Below are experts of layer 4 (counted from 0) of a mixture-of-experts language model. Rows are named router (the router's row for the expert), gate (a neuron's input weights, with its number), up (a neuron's input weights, with its number), down (a neuron's output weights, with its number) and show model dimensions 80-159. Each number is 128 + 24 x the weight over its row's rms, rounded and kept within 0 to 255.
After each expert's rows: a language model's description of what the expert responds to. This comes from a sample of Wikipedia text that the model never trained on.

# expert 43
router [107 124 123 137 126 103 164 114  88 101 124 126 101 140 192 116 128  89 135 156 154 130 100 144 107 145  63 108 145 135 153 123  80 177 150  98 147 127 134 134 164 148 122 113 144  88 139  98  90  90  71 105 136 151 131 119 154 123  78 129 123 125 142 120  87 133  96 125 107 123 136 124 142 142 106 109 165 147 132 140]
gate0 [ 99 107 131 168 127 146  89 134 118 106 181 125 124 119 172  88 142  99 132 139 138 131 116 134 158 142 100 143  97  91 113 105 135 177 147 103 157 121 102 116 140  93  78 136 118 152 107 102 135  75 101 130 143 149  93 163 102 148 114 102 114 155 166 125 118 167 149 127 130 146 102 147 122 176  95 112 151 147 165 124]
up0 [117 100 134 154 115 131  86 147  97  88 159 140 122 155 157 128 129 161 141 129 150 134  94 185 124 110 106 155 107 115 118 127 140 194 136 138 124 146 118  93 168 127 112 144  84 181 110  84 119 122  93 101 133 162  96 137 143 122 148 120 130 143 156 111 135 130 147  99 129 118 121 137 123 159  87 120 159 119 146 122]
down0 [105 136  95 139  68 144 148 108 188 109  66 141 133 123 167  91 118 142 108 148 136 113 118 167 142 127 178 118 127 165 136 123 114 122 145 119 129  97 120 107 130 128 126  97  66 130 140 123 115 149 149 110 116 136 119 131  75 113 115 146 115 136  95 119 114 102 136 111 113  93 104  79 114 116 132 147  97 112 141 137]
gate1 [130 149  99 107 104 118 148 127 119  82 141 136 113 111 147 101 105 131 143 201 186 147 136 109 140 132 145 133 107 147 177 155 152 181 146 132 141  99 127 119 104 136 122 104 105 141 147 180 132 152 126 153 110 132 120 155 171 106 161 128 110 116  98 112 118 152 120 133 125 111 136 129 158 159 147 130 131 102 120 106]
up1 [167  92 147 159 128 139 107 113 161 179 127 150 155 135 160 109 141 146 115  91 138 130 137 128 173 123  98 129  91  75 117 106 149 125 100 119 131 143 132 125  96 136  97 152 122 126  77 125 126  81 117  69 100  91 128 118  79 161 137 111 114 134 147 123 102 120 132 113 136 141 127 163  70 115 140 120 145 113 139 165]
down1 [128 155 117 142 101 129 120 141  76 185 116 126 128 119 149 149  64 140 154 173 148 139 157 155 115 169 135 128 174 126 138 141 143 133 143 136 124 115 116 141 144 156 124 102 128 157 161 173  97 160 107 130 175 109 130 152 122 112 121 138 153  97 141 124  79 176 121 114 127 143 102  99  82 171 132 133 111  99 116 158]
gate2 [159 101 131 168 139 144 150 117 163 119  80 145 148 116 115 162 131 156 130 112 110 107 137 129  89 158  86 120 123 145 166 106 148  93 142 136 135  95 143 120 107 103 148 109 128 112 131  92 160 149 152 101 196 148 142 118 143 157 139 140 122 159 110 139 154 165 134  86 143 114 169  90 135 119 134 140 170 144 133 165]
up2 [139  89 112 163 137 165 126 125 147 121  59 130  99 118 103 123 126 161 147 105  89  77 139 149  94 162 114 119 115 122 152 104 118 104 158 138 111 121 149 136 133 128 115 132 142 123 113  98 156 147 101  96 180 171 139 114 108 171 104 143 161 169 110 123 171 163 118 135 141 114 173 108 152 153 164 148 142 180 151 138]
down2 [131 159 144 110 101 145 134 132 110 100 169 125 114 135 123 137  87 109 153 166 132 118  97  99 104 126 135 126 118 122 127 144  87 133  97 150 122 112 126 116 151 149 155 134 143  93 131 158 113 131  99 115 125 107 105 145 101 160 135 130 116 142 142 164 156 173 169 126 152 145 149 122 116 116 116 183 150 105 159  90]
gate3 [ 96 120 132 144 144  90 159 153 132 133 105 134 112 143  95 133 107  93 131 126 174 149 154 149 132 137 167 127 157 173 139 114  82 119 148 146 126 136  89 130 105 159 113 147 115 125 147 118 127 111 151 110 103 114 160  56 136  91 141  81 148  93 114 107 112 153 135 148 156 125  95 156 150  75  91 119 126 121 105 163]
up3 [107 121 145 155 127 156 110 134 104 131 176 144 136 144 171 135 128 161 120 125 104  85 121 131 128 113  76 153 131  84 119 102 142 154 145  98  83 126 164 133 128 102 141 110 119  87 106 136 107 135 123 103 123 148 113 137  83 168 122 151 103 136 126 137 151 101 103 133 118 165 165 142 103 142 143 118 121 142 146 125]
down3 [106 143 113 167 132 140 182 151 158 109 136 133  99 131 116 105 136 113 108 152 136 130 146 146 156 143 106 105 122  64 112 120 152 113 134 120 169 123 114 117 163 170 157 101 111 148 102 147 110  59  97 110 111 123  98 148  92 134 118 145 130 109  77 138 133 164 103 137 140 125 190 154  92  97 113 155 115 154 129 144]
What it handles: Pipe separators between cells in sports and records tables, plus some verbs like was, were, is and conjunctions such as but.

# expert 4
router [128  84  79  82 129  98 114  94 108  95 146 115 121 136 168 108 130  89 113 114 151  90 105 175 122  98 135 142 148  85 116 107 106 152 150 136 126 116 137 124 147 144 147 139 159 132 110 117  83  97  57  90 168 137 100 114 141  87 132 123 130 116 127 117 133 123 140 126 109 124 112 103 108 129 137 135 155 164 118 158]
gate0 [142  76 106  93 138  92  60 109 167 156 153 146 167 119  87 182 165  93 103 126 135 119 133 109  96 149 115  76 161 157 171 128 157 125 117 105 110 125 120 149 120 105 126 141 148 115 105 117 125 161 126 108 125 142 121 133 103 110 109 105 122 159 135 166 146 120  97 146 204 123 122 109  71 144 139 134 143 119 152 116]
up0 [126 123  89 109 111  82  95  66 142 133 157 114 131 127 112 109  91 104 151 130 147 120 169 141 127 130 114 111 131 124 130 155  99 131 116 125 128 170 110 164 117  84 113 127 103 101 142 129 161 116 116 128 150 111 160 122 110  75 119 130 113 127 141 125 177 115  82 186 163 114 120 127 110 128 183 131 153 142 141 116]
down0 [104 150  89 134 150 104 141 138 112 154 135 140  88 109 106 101 143 134 125  93 166 174 125 117 132 101 174 144 130  96 115 159 126  74 156 152 176 131  93 117 140 111 104 155  97 154 157 150 119 117 134 121 124 123 146  75 120 145 105 160 132 113 101 150 118 126 106 164 155 172 102 141 152 134 142  59  99 154 115 168]
gate1 [ 93 130 126 144 138 160 134 142 121 127 129 161 122 132 118 117 126 100 123 114 150 120  95 151 113 105 102 164  84 157  97 115 154 166 125 157  95 119 109 127 104 115 131 120 120 114 153 158  79 159 136 126 123 120 129 146 132 159 138 168 113 162 150 120 110 158 111 107  96 162 143 166 133 158 136 116 132 119  74 131]
up1 [135 115 125 133  69 124 120 118 132 121 145  81 110  81 120 109  77  90 104 126 147 116  81 153  88 115 143 171 113 136 141 111 109 143 174 120 128 108  94 151  99 111 117 118 105 158  95 124 101 138 110 147 121 120  97 149 141 144 137 118 136 167 141 103 118 153 162 125 100 127 126 109 138 122 168 115 145 108 140 132]
down1 [ 93 131 159  98 138 157  95 146 120 138  83 119 117 127 124 123 170 153  91 125 125 141 166 121 114 137 159 152 108 113 134 115 107 105 136 154 143 122 106 128 121 100 149  90 126 143 163 116 135 105 155 120 127 104 165 103 117 151 116 146 106  74 118 169 135 151 123 110 183 111 137 137 176 123 129 123 133 148 170 120]
gate2 [146 131  81 133 161 115 105  98 126 103 110 161 154 123 137 106 129 161 147  93 149 116 102 155 137 116 144 122 131 106 141 122 117 158 178 123 140 112 109  85  75 132 133 126 106 161 100 135 113  97 121 161 169 124  96 163 109 135 116 112 111 122 156  94 151 147 108 119 111 109 176 177 113 113 151 143 105 132 164 104]
up2 [ 64 126 120 118 108  66 125 172 131 113 114 141 120 103 138 119 180 118 183 111 130 140 129 109 148 141 119 161 120 122  98 160 148 107 133 155  96 143 122 169 118 129 129 110 118 139 125 145  92 137 103 118 118 143 117 141 153 122 148 147 131 114 110  67 104  93 129 135 140 121  67 178  82 137 119 126 122  87 133 148]
down2 [100 155 133 149  91 147 112  89 138 131 146 145 140 144 142 150 128 154 145 183 125 157 126 110 144 201 110 121 130 123 100 141  81 159  87 157 174 139 178  93 105 118 125 102  95 118 132 135 122  73 113 103 141 158 103 122 119 148 117 123 138 136 137 148  94 159 119 134  79 116 120 165 125 127 145  77 104 139 128 140]
gate3 [153  98 135 174 128 122 107 154 151 119 152 196 162 133 107 137 101 154 134 109 127 124 124 133 103 113 152 168 144  97 153 154 147 139 119 116 123  92 140 161 123 152 162 130 134 147 154  84  81 107  94  92 173 149 111 149 160 118 135 160 151 100 158 122 147 109 144  97 119 106  70 111 147 126 122  67 145  93 140 164]
up3 [144 121 139 109 184  93 141  95 151 107 118 131 127 136 122 167 111 122 116  80 142 146 118 131 136 125 150 139 149 147 106 126 129 106  92 140  96 145  83 125 132 157 124 127  98 137 100 149 145 163 154 102  73 117  87 146 161 132 138 168 116 141 111 137 136 167  82 145 145 167 142 106 104 105 106 132 109 184 155 118]
down3 [132 134 163 111 129 136 112 127  86  94 147 143 137 123 129 158 131 107 141 147 149 132 119 139 156  57 119 131  98 146 140 123  96 132 141  75 114 189 157 160 130 108 130 133 133 149 109  95 151 167 177 108 132  98 126 126 111 108 111  76 103 153 138 120 110 147 148 137 114 152 141 110 136 132 145  94  88 178 106 123]
What it handles: Past-tense verbs and participles or their -ed/-ated endings after was, he, and, such as sent, sold, releg-ated, respond-ed.

# expert 10
router [114 101 139 130 110 120 186 137 146  97 100 129  93 112 125  89 125 125 120 118 149  99 123 141 131 177  90 125 140 105 157 101 127 161 157 130 139 114 169 137 148 140 107 150  94 126 143 147  83  80  84 107 119 128 125 137 165 124 144 118 127  88 119 129  78 156  92 130  70 139 147 131 142 141 115 131 141 125 116 152]
gate3 [131 153 132 107 111 120 124 137  92 174 126 168 113 124 123 173 131  83 118  73 136 139 119 128 116 141 125 110 142  98 163 148 127  91 172  84 159  92 136 124 148  99 157  98 137 111 132 144 106 134 109 182 126 117 127 172 147 137  85 147 111 185  67 146 141 133 148 150 132 118 109 106 140 132 165 121 141 101 127  79]
up3 [153 126 111 150  90 120 156 126 165 148 117 109 153 155 111 149 126 150 131 140 122 149 140 144 166 134 115 131 162 123 119  83  91 146 107  76 146 118 147  96 147 149 133 204 143 133  83 193 106 142  90 175 137 121 138  98 147 120 108 165 100 177  97 163 147 141 106 114 148 146 118 127 154 114 133 149 149 143 149 148]
down3 [150 129 106 109 129 110 123 121 157  93  85 153 169 115 156 140 114  86  80 132 137  60 129 148  99 102 122 175 127 138 141 130 132 104  66 111 120 152 150 147 140 118  94 126 108 146 127 149 141  64 159 113 121 113 119 136 113 143 126 132 100 111 127 163 130 130 115 134  96 132  76 150 123  81 153 134 128 107 160 132]
gate4 [175 102 146 113 123 123 147 139 100 109 139 152 116 116 124 179 125 187 121 120 131 128 139 103 145 161 102  95 137 111 129 156 118 169 175 122 134  99 199 123 131 125 150 112 112 106 138 180 137 136 128  94 134 132  87 125 128 122 126 125 146 140 117 121  91 104  78 143 129 142 156 165 158 110 115 127 166 130 140 141]
up4 [112 144 137 126 157 163 144 141 123 117 113  92 108 110 125 108  79 121 118 155 152 125 148 143 117 130 147 205 134 112 157 125 103  97  63 108 117 130  62 109 114 148 160 143 153 137 133  97  91 106 131 144 115 112 174 111 113 121 157 136 107  68 131 129 124 155 150 120 133 124 102 114  72  97 122 161 122 100 121 108]
down4 [166 148 107 138 138 100 128  76 131 148  92 114 162 120  92 134 125 122 133 179 141 159 103 154  87 124 122 159 170 158 112 124 134 167 156 135 135 131 108 157 145  74 101 117 139 112 110 160 153 153 124 149 156 123 141 140 137 113  74 126 133 177 154  83 109 117 151  98 167 136 131 124 141 135 176 121 129  92 113 135]
gate5 [124 161 143 157 163 103 116  81 133  94 115 148 116 162  90 148 134 126 136 135 136 122  88 112 172 132 142 158 151  85 114 127 160 118 125 130 123 109 166 147 148 129 143 115 129  97 108 137 110 170  97 148 115  74 156 115 145 123 139 106 121 122 168 128  97 114 122 102  89 188 136 141 126 164 120 153 113  79 142 126]
up5 [126 159 166 146 165  66 130 116 143  79  98 107 106 130 105 113 123 144 153 126 106 108 121 110 148 134 119 123 127 122 145 128 127 115 132 111 100  77 194 109 124 137 160 109 119 122 129 129  93  89  81 127 138 103 154 123 123 172 125 159 120  96 143  98 127 124 118 112 109 151 119 146 117 162 109 110 110  86 176 113]
down5 [100 119 133 144 121 132 135 167  95 137  92 161 150 101 118 140 136 141 141 104 140 157 125 119 141 106 136 120  42 148  89 116 121 147 136 114 137  96 148 112 110 143 135 153 125 115 146 120 150 133 178 109 142 137 136 102 160 135 123 102 142 168 120 166 146  95 117 120 179 107 110  93 103  98 120 147 151 205 147  83]
gate6 [133 126 108 144 143 151 153 127  97 128  95 147  98 105  91 127 112  87 134 118 169  96 116 101 115 153 151  88 110 130 126 120 106  97 128 130 105 128 140 136 119 158  66 101 149 105 171 134 109 159 134 101  92 102 112 115 121 150 124 129 128 141 155 124 130 135 171 128 106 160 117 104 179 141 146 126 103 124 129 169]
up6 [129 145 138 147 128  73 122 124 135  97  86  80 148 131 115 145 164 171 107 104 107 115 114 157 137 143  67 129 143 144 133 139 138 160 162 134  83 114 115 129 180  85 166 123 128 117 105 116 134 118 124 158 152 114 132 110 140  97 131 170 135 130 104 135 152 137 115 176 151 152 178 172 102 113  93 101 151 142 133 133]
down6 [173 154 113  74 118 121 104 116 152 123 102 137 107 147 134 150 122 123 165 160 104 147 106 157 128 117 173 112 111 129 167  89 136 143 103  93 133 151 114 144 106 150 121 138 120 167 132 145 150 107  90  91 193 125 172 135 111 114  98 156 119 131 115  68 142 132 127 146 109 124 124 107 100 107 125 134 101 131 137 132]
What it handles: Possessive words before a noun, mostly his, her, its, their and the 's suffix, as in his successor, channel's decision.

# expert 16
router [152 112 135 114 121  87 161 137  71 105 123 143 132  96 147 108 128  85 139 171 164 152 158 160 127 142 112  96 146  67 122 128 100 140 133 105 158 106 122 119 133 179 119 145  92 138 135  91 120  89 114 109 138 117 128 130 133 101 115 144 108 114 180 112 111 162 106 147  95 162 161 133 147 120 134 133 173 135 121 156]
gate2 [156 155 127 110 105 128 169 138 115 110 141 140 140 127 160 122 102 122 137 116 101  99 135  85  93 139 108 136 164 136 108 137 132 113 153 130 104  93 141 144  99 133 137 125 124 174 109 109 148 110 133  87  89 145 113 140 176 132 105 136  61 118 132 137 119 114  96 103 109 151  84 129 163 137 118 156 102 137 129  97]
up2 [105 113 124 142 169 131  98 119  98 121 121 126 120 130  62  85 162 173 148 158 148 117 114 129 129 147 120  84 141 103 136  91 182 151  99 151 148 132 165 109 113 130 120 146 120 141 131 112 147 172 133 141 135 114 139 128 103 121 127 126 165 139 139 120 153 143 141  95 143 117 192 109  70 100 124 118 128  81 113 143]
down2 [103  76 140 105 137 115 134 157  96 102 149 154 119 123 157 126 133 136 144  86  92 110 180 103 117 143 108 115  60 173  91 137 120 144 155 156 109 166 172 100  94 106 112 124 106  58 113 116 153 111  86 141 141 145 115 159 156 100 130  92  93 152 134 106 110 130 152  98  99 147 131 106 124 151  89 120 142 151 183 121]
gate3 [127 129 112 117 130 134 129 121  75  93 160 102 136 117 146 122 151 108 135 145 121 146 129 143  96 143 144 105  84 143 147  94 174 141 115 122 160 159 126 109 111 133  93  84 114 121 110 110  98 194 126 111 184 112 150 157 137 110 115 164 176 160 113 154 117 170 106 139 115 101 154 137  99 138 178 150 112 110 124 137]
up3 [133 145 188 106  80 100 158 102 174 109 121 136 115 160 127 150 156 159 118 157 146 142  97 103 180 124  89 167 177 107 100 150 119 127 122 116 108  72 156 111 106 131 175 144 101 160 158 146 160  84 146 142  92 127  65  97  84 157 158 120  88 127 154 140 125  80 131 106 131 116  92 116 131 164  82 133 149 162 121 132]
down3 [118 117 121 144 127 121 131 141 146  91 136  77 146 161 117 135 135 133 184 119 161 131 113 153  72 101 121 131 166  84 105 105 125 131 161 127 112 148 118 152 159 124 113 110 167 101 115 153 131 118 116  75 144 108 134 129 138 135 142 115 110 150 105 109  84 160 134  97 134  88 161 160 142 114  93 148 148 125 131 165]
gate4 [142 107 134 158  86 140 174 150 120 125 133 131  92 134 127  70 117  88 145 137 113 129 127 148  33 109 119 111 117  89 130 158 154 145  81  85 145 142 100 131 124 119 122 104 164 159 126 159 144 109 134 118 145 128 120 143 148 122 161 124 129 113 136 151 100 153 122 131 119 130 128 107 123 119 149 130 111  70 162 110]
up4 [168  98 113 145 123 133 133 106 120 127 125  92 101 135 130  59 131  83  77 106 123 143  92 131 133 127  94  93 136 116 122 117 130 131 122 178 129 132 130 146 116 112 118 101  82 145  97 149 162  96 179 116 112 134 111 121 120 180 108 167 150 156 100 137  89 129  99 131 180 118 159 106 105 129 131 125 141 119 100 107]
down4 [143 126 147 118 164 102 163  85 157 128  68 104 134 121 123 147 121 140 105 151  99  99 113 110 108 109 108 105 116 101 141 132 135 114 152 118 133 162 132  91 144 109 115 168 144  98 103 114 112 123 144 137 121 150 131 136  90 135 152 125  90  98 146  90 111 109 119 132 157 111 143  78 138 172 135 126 163 160  81 145]
gate5 [121 144  99 131  95 135 111 193 138 155 147 193 112 114 107 124 118 128 162 117 101  89 152 139 105  98 135 103 158 101 119 124  41 167 153 133 117 105 122 148 155 129 129 105 132 126 113 125  87 154 105 142  87 139 118 115 125 120 160 118 122 169 116 114 111 133  91 125 128  96 109  96 153 172  92 136 133 141 112 138]
up5 [136 115 157 130 149  84 125  96 132 107 120  77 151 180 169 123 126 132 128 142 142 143 107 144 146  99 147 170 100 138 138 120 193 117  83 137 184 148 160 108 108 139 141  80 133 121 132 124 121 145 137 163 137 116 133 162 132 169 129 171 146 150 150 124 105 119 119 106 140 146 125 116  92 108 142 107  95 148 165 173]
down5 [116  75  85 133 106 125 141 130  89 144 105 148 141 155 116 156 189 159 125 136 156 142 107 155 123 102 102 177 118 165  93 140 143 130 108 139  98 156 109 118 117 123 126 157 142  96 124 133 133  87 103 132 125 131 135 156 104 144 134  93 140 121 111 127 104 144 111  76 151 121 134 131 113 124 136 109 144 147 112 122]
What it handles: Opening parentheses before years, birth dates or asides, as in (born 1984), (2017–2021), plus sentence-initial He, His, She.

# expert 15
router [120 118 100 117 155 121 130 123 106  96 136 142 117 131 182 112 156  96 147 136 154 152 119 151  84 115  99 145 163 129 159 154  86 172 151  79 153 111 163 142 169 172 149 124 132 108 133  91  85 105  79 135 119 164 139 125 119 119 111 120 133 106 129 104  80 146  99 125 109 113 148  98 118 162 111 117 157 143 118 132]
gate0 [164 122 107 143 149 119  81 175 114 124 116 144  90 148 159  86 147 109 115 127 132 121 121 121 108 121 125 142  90 161  81  92 121 121 139 148 152 109 131 113  97 191 140 143 134 149 123 115 100  86 124 130 198 142 137 115 125 107 132 139 114 157 143 139 165 122 115 128 125 105 142 110 125 159 105 123 146 135  98 111]
up0 [150 128 143 119 122 141 174 102 160 111 112  87 137 114  95 157  92 110 161 115 142 153 134  89 136 141 121 124 151 124 160 163 169 169 138 137 148 149  88 148 116 102  91 161 112 107  95 134 161 139 134 146 118 131 106 140 138 159 101 126 124  96 105 111 104 145 141 122 101  85 143 129 120 150 150 112 133 132 209 117]
down0 [144 113 122 112 138 158 128 131  85  73 133 140 121 108 144 107 134 100 108 104 133  75 139 149 138 133  90 151 153 111 104 136 181  99  96 133 148 124 169 155 153 173 136 131 157 149 142 175 113 111 105 100  80 152 127 131 121 128 178 128  62 128 126  77 113 126 135  78 163 143 169 114 140 142 119 147 169 148 151 144]
gate1 [100 145 166 112 179 153 120 155 128  98  89 153 127  95 120 113 153  87 121 141 119 116 124 143 102 176 114 152 116  77  91  82 117 107 116 108 131 112 166 135 139 153 137  82 139 135 139 141 127 119 149 156 165 129 150 129  64 108 121 175 164 121 118 163 100 111 114 140 137 129 174 108 126  93 128 195 127 143 120 129]
up1 [158 126 149 152 130 105 155 155  93 130 129 111 108 100  97 107 120  97 148 114 146 131 120 146 117 118 125 165 118 132 134 158 115 109 140 120  75 146 124 137 115 164 152 134 159 128  99 134  55  87 131 133 113  95 162 138 159 100 154 138 143 148 127 163 145 117  91 105 115 120 170 182  92 128 132 128 107 105 170 146]
down1 [ 87 164 129 162 138 137 137 153 128 110 115 109  92 107 180 118 110 112 132 116 168 143  72 153 143 115 142 133 129 107  53 165 145 106 156 114 116 125 159 126 121 141  86 128 126 116 136 122 147 153  91 147 104 157 130  91  93 120 143  96 183 158 134 149 134 111 165 126 110 117 144  88  98 100  70 107 153 137 104 163]
gate2 [162 106 149 166 154 188 118 125  99 107 136  97  96 122 110 166  97 126 155 151 119 108  90 173 134  99 105 111 133 109 140 137 114 140 109  82 124 146 126 145 167 131 110 138 149 110 137 117 134 139  89 112 121 161 150 150 127 105 110 181  87 122 147 114  86 152 124 115 149 135 114 116 172 134 151 139 145 168 133 123]
up2 [160 126 138 149 141 175 115 136 136 111 138 120  84 111 123 151 120  84 158 166 121 133 110 165 141 101  97 143 105 102 152 149 145 156 143  86 123 144 111 139 150 125 122 111 192 129 148 147 135 135  90 108 154 184 145 132 127 101 105 179  83 136 171 122  85 141 111 172 127 110 150 105 164 142 119 141 124 175 110  95]
down2 [123 157 123 122 121 163 132 162 139 100 148 159 103 127 127 131 124 182  96  93 128 119 141 126 135 136 131 111 114 115 186 141 146 111 144 104 176 137 113 137 139 132 126 128 165  94 128  91 163 146 126 121 165 108 138 143 162 119 110 128 128  99 125 123 112 145 161 150 163  82 142 122 128 156 196 167 138 135 143  87]
gate3 [142 119  74  90 128  93 104 141 125 103 130 137 142 100 105 129 140 108 177 155 138 104 126 116 113 144  97 112 142 128 119 173 144 104 137 173 148 111 111  88 119 133 127 113 187  98 134 122  98 116 155  98 175 141 117 129 129 132 120 132 158 146 125  89 118 126 126 149 106  94  88  97 137 116 104 153 142 167 154 132]
up3 [126 172 150 143 112 156 122  99 150 147 128 125 117 119 173 125 158 109  55 114 111 148 112 115 142 164 153 139  94  98 120 111 162 134 158  93 122 119 163 149 144 111 111 181 111 128 105 159 134 115 158 172  97 113 115 129 149 114 140 127 103 186 139 132 141 133 104 115 120 142 183 149 115 127 146 105 122  99 129 142]
down3 [102 130 130 135 155  78 156 119  87 138 159 105 126  82  81 105 161 151 144 135 101 155 157 116 135 167 109 132 154 144  86 168  92 157  90 128 160  98 120 150 149 157 130  87 131 121 128 188 108  93 102 153 157 115  97 131 169 112 147 107 125  84 128 140 162 108 139 156 123 123 127 123 125 111 193 120 130 149 104 153]
What it handles: Pipe separators between cells in Wikipedia tables, mostly election results and filmographies, plus semicolons in flattened tables and heading-end breaks.

# expert 12
router [122 100 129 133 135 131 160  92 110 112 121 135 118 148 197 110 115  74 129 163 134 101  88 131 122 130  72 129 165 109 164  92  83 185 137  79 127 115 116 129 170 140 116 149 135  90 159 110 108 101 120 103 112 145  86 103 162 100  99 126 133 106 158 124  92 131 103 120 118 125 138 114 132 123 106 134 168 130 137 141]
gate0 [160 149 125 127 112 131 164 111 136 108 130 107 118 100 150 155 109 110 140 130 134 105 135 124 146 128  99  78 161 105 133 102 122  70  86  92 131 139  75  90 145 127  97 148 160 105  98  91  93 127 145 134 169 115 124 133 148 170 145  93 165 130 149 146 132 121 110 100 186 115 156 129 114 121 118  96 147 144 117  97]
up0 [147 121 128 115  99 170 141 101 155  81 135 108 150 140 176 159 118 122 124 124 159 117 125  91 126 104 103 138 156  95 110 128 169 104  57 126 146 141  90 108 160 119  84 142 158 145  95 106 136 137 132 112 133 129 130 137 149 139 137 105 116 107 160 129 169 117 120 113 126 113 143 129  82 137 148  96 129 123 169 111]
down0 [141 107 106 118 121 121 115 130 126 115 126 184 166 102 144 133 147 149 150 104 132 118 105  92 131 148 158 107 122 123 136 161 132 105 126 172 145 154 120 130 147 108 103 105  95 102 132 149 138 118 100 130 184 169 126 164  87 126  87 102 137 182 151 135 144 120 155 138 136 128 144  98 152  91 123 133 116 148 135 106]
gate1 [ 87 119  90 110 135 138 148 171 150 153 123 153 130 160 190 121 133 107 136 134 146 121 133 154 150  96 121 148 110 129 158 130  89 118 149 173 134 143  71 131 160 111 117 132 112 154 133 139 144  94 130 154  97 138 101 115 129 117 111 118 153  82 147 173 142 165 157 130  86 138 133 130 120 126 135 166 127 157 123 187]
up1 [154 116 110 128 180 144 125 133 154  77 121 136 170 130 150 100 120 113 122 134 134 131 153 131 147 145 111 123 117 122 125 123  99 132 133 111 102  86 129 148 135 108 114 133 109 111 108  98 151 155 132  94 101 143 141 112 148 173 177 116  95  96 119 105 101  84 128 152 139 167 145 119 130 131 136 156 110 125  89 139]
down1 [ 90 119  73 137 101 129 174  89  83 113 158 134 168  95 112 144 106 137 147  96 119 132 108 139 142 134 124 121 124  99 114 128  75 101 118 158  91 120 114 148 141 129 132 144 128 116 131  95  93 154 131 141 151 152 138 114  78  91 132 129 119  89 147 114 130 139 114 118 125  98 168 167 126  74  62 156 138  98 146 153]
gate2 [101 122 121  99 167 136 109 139 127  80  99 146 139 161 118 128 133 103 152  80 145 119 113 139 155 103 147 128 121  93 133 101  91 122 144 148 143 106 125 165 186 151  90 117 101 110 160 169 144 101 131 122 100 134 142 118  90 126 123 102 156 103 172 169 137  97 158 112 124 120 127 140 128 136 126 126 142 127 117 163]
up2 [111 128 142 104 117 106 125 112 160 130 160 129 123 130 120 129 124 187 116 135  99 114 130 118 109 144 102 102 121 108 157 144 142 143 135 119 122 126 155  99  75 131 185 111 180  96 120 141 122 136 162 116 143 113 105 159 155 119 123 125  89 137  98 117 105 167  94 171 162 101  80 130 132 149  74  96 117 122 120 123]
down2 [129 116 121 153 146 195 151 125 138 153 166 140 135 116 130 124 126  97 112 112 135  66 154 132 177 158 126  77 185 130  85 178 174 134 108 126 143 134 108 126 149 159 110 128  90 120 174 132 141 137 125  93 120 152 127 135 143 150 121 117 104  83 146 144 136 164 119 146 133 142 152  90 118 131 129 109 113 118 100 123]
gate3 [156 137  69 115  75 153 117 102 122 149  99 120  97 101 122 111 104 146 105 158 121  88 119 131 135 148 122 168 179  80 148 134 145  76 115 115 112 143 144 127 126 138 117 125 147 142 103 110 159 113 140 103 146 151 130 155 108 181 144 159 106 122 170 143 129 161  81 137  89 111  97 131 121 128 141 171  98 142 110 105]
up3 [ 94  93 177 123 185 111 141 163 137 106 164 121 133 165 117 146 155 122 163 128 135 174 128 143 130 141 149  87  95 148 138 100 128 161 155 146 138 119 106 131 122 125 164 134 129 133 132 144 107 144 111 165 147 117 109 110 139  99  98  95 139 155  99 114 125  77 148 125 168 149 172 105 130 123 139 114 165  92 116 129]
down3 [ 90 124  95 112 121 117 146 142 156 137 118 142 158 122 106 150 112 130 118 141 135 110 121 106 127 141  95 133 115 130 143 100 145 100 119 165 148 153  96 118 128  60 136 162 139 151 143 125  98  90 174 142 182 153  98 107 151 140 101 141 111  91 128 123 122 111 109 126 128 108 121  95 107 107 126 184 102 150 110 138]
What it handles: Pipe separators between cells in sports, election and filmography tables, usually after a team, name or score; also semicolons and "born".